config = dict(
    num_hidden_layers=13,
    hidden_size=256,
    n_experts=40,
    experts_per_token=3,
    d_expert=64,
    d_shared_expert=64,
    hidden_act='reglu',
    moe_layers=[2, 3, 4, 5, 6, 7, 8, 9, 10, 11, 12],
    router_score='softmax',
    normalize_top_k=False,
    routed_scale=1.0,
    balance_loss=0.0036,
    balance_bias=False,
    router_z_loss=0.001,
    router_bias=True,
    shared_expert_gate=True,
    init_std_router=0.00815,
    lr_router=0.00153,
    vocab_size=18857,
    norm='rmsnorm',
    norm_eps=1e-05,
    tie_word_embeddings=True,
    optimizer='adam_variant',
    learning_rate=0.00138,
    beta1=0.9,
    beta2=0.95,
    max_grad_norm=0.5,
    batch_tokens=65536,
    max_seq_len=1024,
    train_tokens=255700000,
    max_steps=3902,
    dataset='wikipedia_en',
)
Below are experts of layer 6 (counted from 0) of a mixture-of-experts language model. Rows are named router (the router's row for the expert), down (a neuron's output weights, with its number) and show model dimensions 0-255. Each number is 128 + 24 x the weight over its row's rms, rounded and kept within 0 to 255.
After each expert's rows: a language model's description of what the expert responds to. This comes from a sample of Wikipedia text that the model never trained on.

# expert 28
router [110 142 118 125 171 121 120 123 155 104 143  99 175 127 162 154 121  96 104 145 110 157 136 110 110 164 101 139 149 111 106 159 107 114  99 131 116 102 108 137 130 105 139 124  71 148 180 109 158 124 104 112  83 147 137 134 114 140 189 125 133  89 123 170 101  93 116 113 120 143  95 105 143  88 116 133  93 155 161 103 116 146 142  98 131 135 160 107 168 108 143 149 119 113  97 161 116 155 110 110 156 107  82 156 153 112 133  98 103 111 105 137 109 100 156 159  95 112 116 128  98 129 133 115 111 123 107 112 133 132 117 168 121 124 110 148 145  97  93 139 133 175 120 107 162 136 143 145  93 132  93 130 103 126 159 175  91 119 141 136 147 129 114  93 100 116 114 135 127  93 153 121 177 145 136 141 146 126 149 167 127  98 117 110 180 138  97 126 126 156  96 130 151 106 110  90 156 146 111 129 149 130 138 151 145 155  93 115 124 151 134 107 102 130 118  95 122 149 173  95 115 186 106 164 133 143 168 126 141 157 125 111 135 161  79 124 147  86 133 135 152  67  85 117 153  91 136 128 100  89 137 139 142 115 147 130]
down2 [156 136 100 175 109 167 106 142 116 163 107 111 106 122 131 140 147 130 178 165 138 143  88 126  84 148 151 151 148 111  94 142 136 118  84  92  82 129 175 160  99 140 121 134 141 118  96 137 159 149 137 183 144 103 141 124  85 130 120 103  93 126 110 128 129 157 143 110 144 123 147 109 149 168 132 114 181 122 161 131 146 132 128 163 139 152 146 153 123 134 123 135 139 140 125 124 144 102 112 146 154 104 147 109 112  89 160 143 144  89 170  99 126  59 121  88 107 126  94 143  97 100 129 127 136 152 102 129 151 119  83 189 106 116 114 146  90 101 121 164 120 131 160 122 137 132 134 139 144 144 166 109 151  93 139 120 135 128 139 132 174 128 158 146 112 124 143 121 152 111 153  93 135 167 137  89 132 125 105 147 135 145 166 101 115 102 119 134 163 129 153 120 172 131  94 163 136 132 167 161 127  98 121 171 113 122 135 179 157 156 144 144 124 139 100 102 113 111 113 169 137 174 144 137 189 133 139 149 166 143 127 137 129  96 160 156  94 139 141 126 133 148 130 137 150 108 131 152 175 110 155 133 116 100 141 109]
What it handles: Syllables inside English and European place names and surnames, such as "-ton", "-ley", "-ford", "Hart-le-pool", plus England, France, London.

# expert 27
router [ 90 144 151 150 129  99 110 106 126  98 148  94 139 112 139 153  94 112  96 152 133 138 126  93 127 152 124 145 165 106 134 146 140 180  84  97 140  92 140 147  76 139 126 143  94  77 127  94 168 142  97 107 115 144 119 127 108 157 138 125 175 116 119 166 102 157 114 119 123 176  73 112 147 107 119 109  95 155 127  69 170 150 145 105 141 118 136 129 146 108 142 174 129  81  93 164  94 139 118 128 157 109 136 144 135 112 182 105 108 155 132 111 128 126 155 143 100 102 150 149 135 117 135 127 116 137  97 129 115 121 103 171 113 157 133 148 136 123 116 142 128 167 128 109 159 144 141 116  91 150 127 136  83 123 146 129  89 152 159 100 162 101  96  85 104 138  97 148 112 114 140 123 160 139 147 141 194 123 161 145 140  99  80  85 154 151 122 118 150 155  98 114 127  96  88 111 136 117 116 139 153 103 152 161 113 131 111 100 144 150 155 144  92 111 135 101 111 166 129 123  91 158  90 133 102 148 156 117 122 163 125 113 152 139 125 124 126 129 133 142 139 143  82 118 121  82 145 143 122  85 132 138 150 131 123 154]
down0 [147 142 151  99  88 102  85 150 106 137 169 131  99 127 111 117 135 118 110 140 183 108 107 131 171 131 134 113 106 176 154 112 132 105 108 112 108 161 135 110 114 150  94  97 111 107 111 112 153 109 139 138  84 125 145 159 103  78 123 141 138 129 111  93 134 132  89 131 155 153 121  86 134 149 159 149 161 115 161 134 114 113 157  87  98 108 147 132 106 101 111 130 170 130 123 144 137 120 152 141 133  78 135 129 119 119 142 174 138 128 153 159 140 162 112 142 147 127 119 126 163 100 114 131 114 156 110 167 132 146 106 134  79 154 123 122 125  96 119 136 120 154 103 127 100 100 123 156 125  70 126 147 102 156 157 120  54 128 121 106  99 111 140 114 131 167 186 120 101 125 117 122 102 143 112 146 129 109  94 112 135 163 103 157 141 163 139 131 119  86 166 123  80 106  93 102 132 102 115 116 126 128 133 146 113 132 109 158 148 112  92 139 152 150 151 112 134 139  81 156 116 125  98 125 151 108 144 123 154  62 132 138 108  83 105 136  93 150  81 157 113  83 114 159 131 101 129 127 142 134 117 109 152  74  97 112]
What it handles: Single consonants and consonant clusters inside words, often in Latin species names or foreign titles, such as Som-m-ernatt, ri-m, Pro-ble-psis.

# expert 16
router [106 145 146 157 154 120 137 127 143 126 142 116 138 133 146 159 129 102 107 116  91 153 159 114 112 154 139 110 139 105 117 159 122 145 109  98 110 124 159 128 148 115  95 144 100 100 149 116 144 174 150 108  97 154 159  96 111 146  93 132 135 112  89 132 101  85 135 127  99 147 104 134 150 117 111 134 113 162 158 106 126  88 121 101 110 149 150 109 142 110 147 148 111 110 114 128 122 132 129 119 150 107  43 172 150 111 123 106  79 171  92 136 110  96 131 131  93 124 141 139  96  87 131 140 188  93 105 105 118 122 104 157  92 114 115 135 147 114  98 155 132 159 136 124 131 165 143 164 152 129 107 131 125  95 136 119 107 142 139 160 139 121  96  96  85 147  89 140 162 120 142 161 147 133 158 161 161 116 144 140 162  88  99 125 124 132 105 100 121 168 113 157 121 121  89  99 160 110 108 133 142 107 134  75 165 164  67 104 170 115 182 137 104 107 143 124  93 139 107 107 111 142  93 159 108 151 131 112 121 134 140 111 157 131 119  94 151 102 151 154 171 124  94 128 121 117 148 150  81 104 149 143 155 117 100 138]
down0 [160 112  95 143 119 100 104 139 104 123 107 144 172 185 130 130 179 120 135 147  70 106 166  55 111 141 113  96 135 117 112 166 131 131 136 108 108 110 182 139 134 163 113 145 138 156 106 112 126 109 130  58 112 166 121 134 133 127 125 119 140 117 132  97 109 120  98 117 138 119 123 117 168 135 136 115 153 153 161 164 135 106 136  82 113 139 129 109 133  98 137 122  77 129 159  97 123 109 139 147 145 155  80 122 153 102 126 126 107 137 113 155 123 147 162 111 147 151 153 131 146 136 110 134 103  90 136 106 123 144 153  97 153 162 118 120 145 100 166 148 125 115 177 148 132 134 112 128 134 119 123 139 130  98 152 162 180 108  82 138 126 116 130 152 146 176 135 130 126 120 129 124 146 101 175  90 161  95 157  91 149 116 127  81 122 113 101 115 127 120 127 101 108  91 164 102 117 109 129 122 137 104 132 162  97 115 101 126 102 121 162 140 143 127 117 109 153 128  85 159 105 112 139 154 123 141 102  77 123 144 123 107 163  62 126 117 147 112 151 133 140 101 133 108  89 119  99 191 139 157 130 115 152 123  89 115]
What it handles: Citation abbreviations like "pp", "ed", "Vol", "Jr", "Inc", plus "the", "(" and dashes opening list entries or table cells.

# expert 9
router [108 154 150 166 153 129 151 132 150 120 147 110 131 106 140 162 107 101 100 152  68 158 162 107  99 140 136 137 144 120 111 163 105 123  96  89 117 115 134 119 114 100 114 154  94 105 146  90 162 149 125  84 107 165 154  99 106 122 138  74 132 116 130 139  80  65 119  97  97 139 114 118 131 117  91 120 105 148 154 101 107  88 129 117 141 166 134 113 162 126 133 160 129 116  98 137  91 141 109 119 154 128 114 153 120 125 157 110 108 139 129 165  88  75 155 133  92 105 117 154 110  97 150 127 154 111 126 122 119 105  94 157 104 143 125 149 128 109 109 174 141 157 142 130 154 157 145 164 149 108  93 144 106 117 136  98 102 154 146 146 139 125 107  97 142 125 108 151 167  92 135 169 140 150 122 125 182 133 132 167 158 112 114 122 135 146 111 119 149 165 100 148 152 107 118  93 121 111 115 146 150 112 160  86 159 170  95 105 172 121 156 107 126 107 106 100  99 141 125  89 111 148 110 161 143 150 139 133 103 159 135  97 169 147 104  96 158 115 148 153 164 115 114 110 108 106 147 142 109 105 163 157 161 104 140 116]
down0 [119 150 140 141 118 126 150 128 131 115 112 123 161 168 149 142 132 157 160 144 106 152 115 110 144 137 110 122 178 126 108 115 149 119 160 133 100 122 124  85 147 154 123 137 126 121 127  93 138  97 129 139 150 177  39 125 163 135 132 114 107 139 133 124 103 116 127 122 140 144 128 123 136 138 170 148 107 134 139 126 104 108 129  95 115 144 134 142 128 136 153 103 116  87 183 146 116 169 131 160 165  96 107 125 143 131  59 102 126 114 129 142 118 152 157 112 132 118  79 135 155 122 122  92 103 127 117 184 116 143 121 129 132 129 119 146 174 130  83  81 150 164 134 127 126 115 125 112 145 175 126 104 120 119  85 180 150 136 126 154 148 132 118 143 108 177 121 161 154 143 114 149  97 115 151 128 134 133 109 138 149 145 115 170 146 125 125 122 145 179 120  85 161 105 132 125 114 161 137 157 215  97 180 133 153 117 147 126 145 127 129  88  81 133 107 122  96 131 123 104 148 124 127 156 135 112 128 137 122 149  99 143 101 159 111 130 114 147 119 136 197 112  96 118 161 174 138  84 143 119 107  89 156 104 156 136]
What it handles: Pipes, zeros and small numbers in football squad and appearance tables, plus plural endings like s, ies, tics after a word stem.

# expert 33
router [ 86 142 159 143 173  90 137 119 159 104 132 106 155 109 147 135 112 103  83 160  71 120 150 136  96 161 132 114 147  98 115 161  98 141 100 130 107 100 137 122 103  82 116 130  86 173 131  97 164 160 114  89 102 164 140 128 114 150 117 116 140 122 139 131 102  79 125 112  90 136  97 139  92 109 108 128  90 139 132  97 103 118 149 107 125 129 156  60 176 112 145 147 147 128  79 125 133 168 107  97 147 115 106 133 134 123 140 110 135 107 122 165 129  90 144 138 110 116 135 150  96 108 145 113 138 122 112  97 117 112 119 155 105 114 106 118 159  84 126 125 152 156 121 119 151 117 145 171 160 118 133 131 101 127 145 126  98 134 143 131 138 119 107  89 122 122 114 141 156 105 130 130 124 167 139 148 183 144 167 183 151 124 115  96 160 139 112 104 132 140  96 146 139 133 100 104 122 126  97 144 142  79 152 115 149 157  95 110 132 134 146 113 101 119 104  97  99 149  95 102 110 146 130 165 118 154 127  98 118 147 155  81 165 165  85  79 129 136 140 143 178 124 100 138 115 102 135 115 104 102 144 158 147 100 150 118]
down0 [ 92  94 122 128 114 116 114 148 113 121  95 183 138  85 101 125 126 149 163 144 136 128  99 161 136 131 107 124 134 182 111 145 147 125 141  95 141  89 130 172 106  81 103 143 147  92 116 151 167 101 109 165 116 119 102 164 142 123 137  98 132 125 176 111 121 132 150  88 182 123 143 138 135 132 118 113 128 108  95 105 150 107 107 112 133 132 144 136 105  76  89 151 138  77 178 129 103 104 114 154  98 105 159 146 145 137 158 110 122 138 171 140 135 140 101 149 141 157 102 178 121 125 166 120 119 171 129 137 129 116 144 110 160 157 123 162 142 156 123 125 121 128 112 132 119 100 123 133  86 120 128  94 124 172 117 140 165 122 129 144 121 132 184 139 176 142 127  87 115 141 100 132 125 189 197 135  91 132 113 156 139 105 114  81 116 103 126 128 113 144 116 139 147  94 183 114 117 113 105 116 138 136 145 188 145 122 133 140 129 102 114 147 148 121 167 129 129 144  95 181 111 129  99 149 131  98 141 152 118 152  73 144 102 103 145 146  99 123 114 130 141 143 108 159 149 140 126 149 127 140 135 146  90 122 150 139]
What it handles: Pipes and numbers after league or club names in football career statistics tables, and some word pieces in sports prose, like Ekstraklasa then a pipe.

# expert 11
router [101 151 131 158 162  92 137  94 158  92 138 122 148 102 152 138 115 141 105 137 121 134 150 121 122 166 137 138 167 110 104 149 146 145 129  85 145 128 129 132  88 138 122 160 112  89 133  92 154 134  87 105  98 154 126 134  91 139 117 150 136  95 153 147  99 134 103 110 107 170  99 109  96 134 126 117 105 180 134  70 168 143 144  99 140 135 170 125 134 118 141 172 137 116 125 166  95 127 124 131 142 117 138 168 166 129 153  89 120 121 138 113  95 126 160 158 103 121 134 150 136 108 141 121 102 138  78 136 120 123  96 191 110 143 127 159 144 103 124 115 147 183 130  99 152 146 153 115  89 126 112 154 117 113 131 145 122 150 160 106 132  90 128  72 115 150 114 126 162 108 136 119 148 158 140 120 147 153 119 155 140 115  92 103 168 152 119 100 131 143 130 128 166 117 113  82 128 125  92 147 151 130 124 138 120 137 125 110 157 114 143 112  92 143 148 115 108 160 174 101 116 156  88 176  75 162 154 103 141 140 132  87 150 166  77 118  97 108 152 159 150 153 104  92 143  94 140 138 119  96 119 147 150 129 142 160]
down2 [ 85 146 115 151 132 154 182 105 148 124 155 150 155 167 172 141 118 114 117 175 158 154 151 115 136 109 103 111 154 127  88 139 130 166 160 128 136 136 122 127 114 119 108 100 117 126 120  90 156 183 142 138 116 117 129 108 124 104 133 131 121 116 154  95 124 122  76 101  68 135 139 137 144 138  99 133 115 173 129  99  60 134 117 132  84 155 146 139 118 113 158 110 118  88  98 118 111 134 133 148 157 116 167 167 134 144 125 145  99 121 124 120 104 112 113 100 136  96 122 142 141 128 145  97 139 149 141 132  65 135  95 122 128 136 123 125 131 113 113 159 160 135 132 157 140 137 122 131 162 140  91  92  90  88 159 157 165 142 153 111 148 120 145 106  90 152 164  96 161  65 128 136 114 122 135 161 129 128 164 134 131 163 114 106 126 112 200 150 161 157  99 108 164 103 128  94 139 111  93 119 140 154 152 137 101 127 134 106 153 149 122 132 133 166 101 121 155 100 149 144 162 124 141 145 120 156 113 165  78 120 129 137 150 102 136 159 141 144 129 129 137  61 100 119 149 163 138 125 149 123 110 103 118 120  91 144]
What it handles: Consonant-vowel pieces inside rare names and words, especially th, ic, ar, an, such as No-th, Py-th-on, Domin-ic; also hyphens and dashes.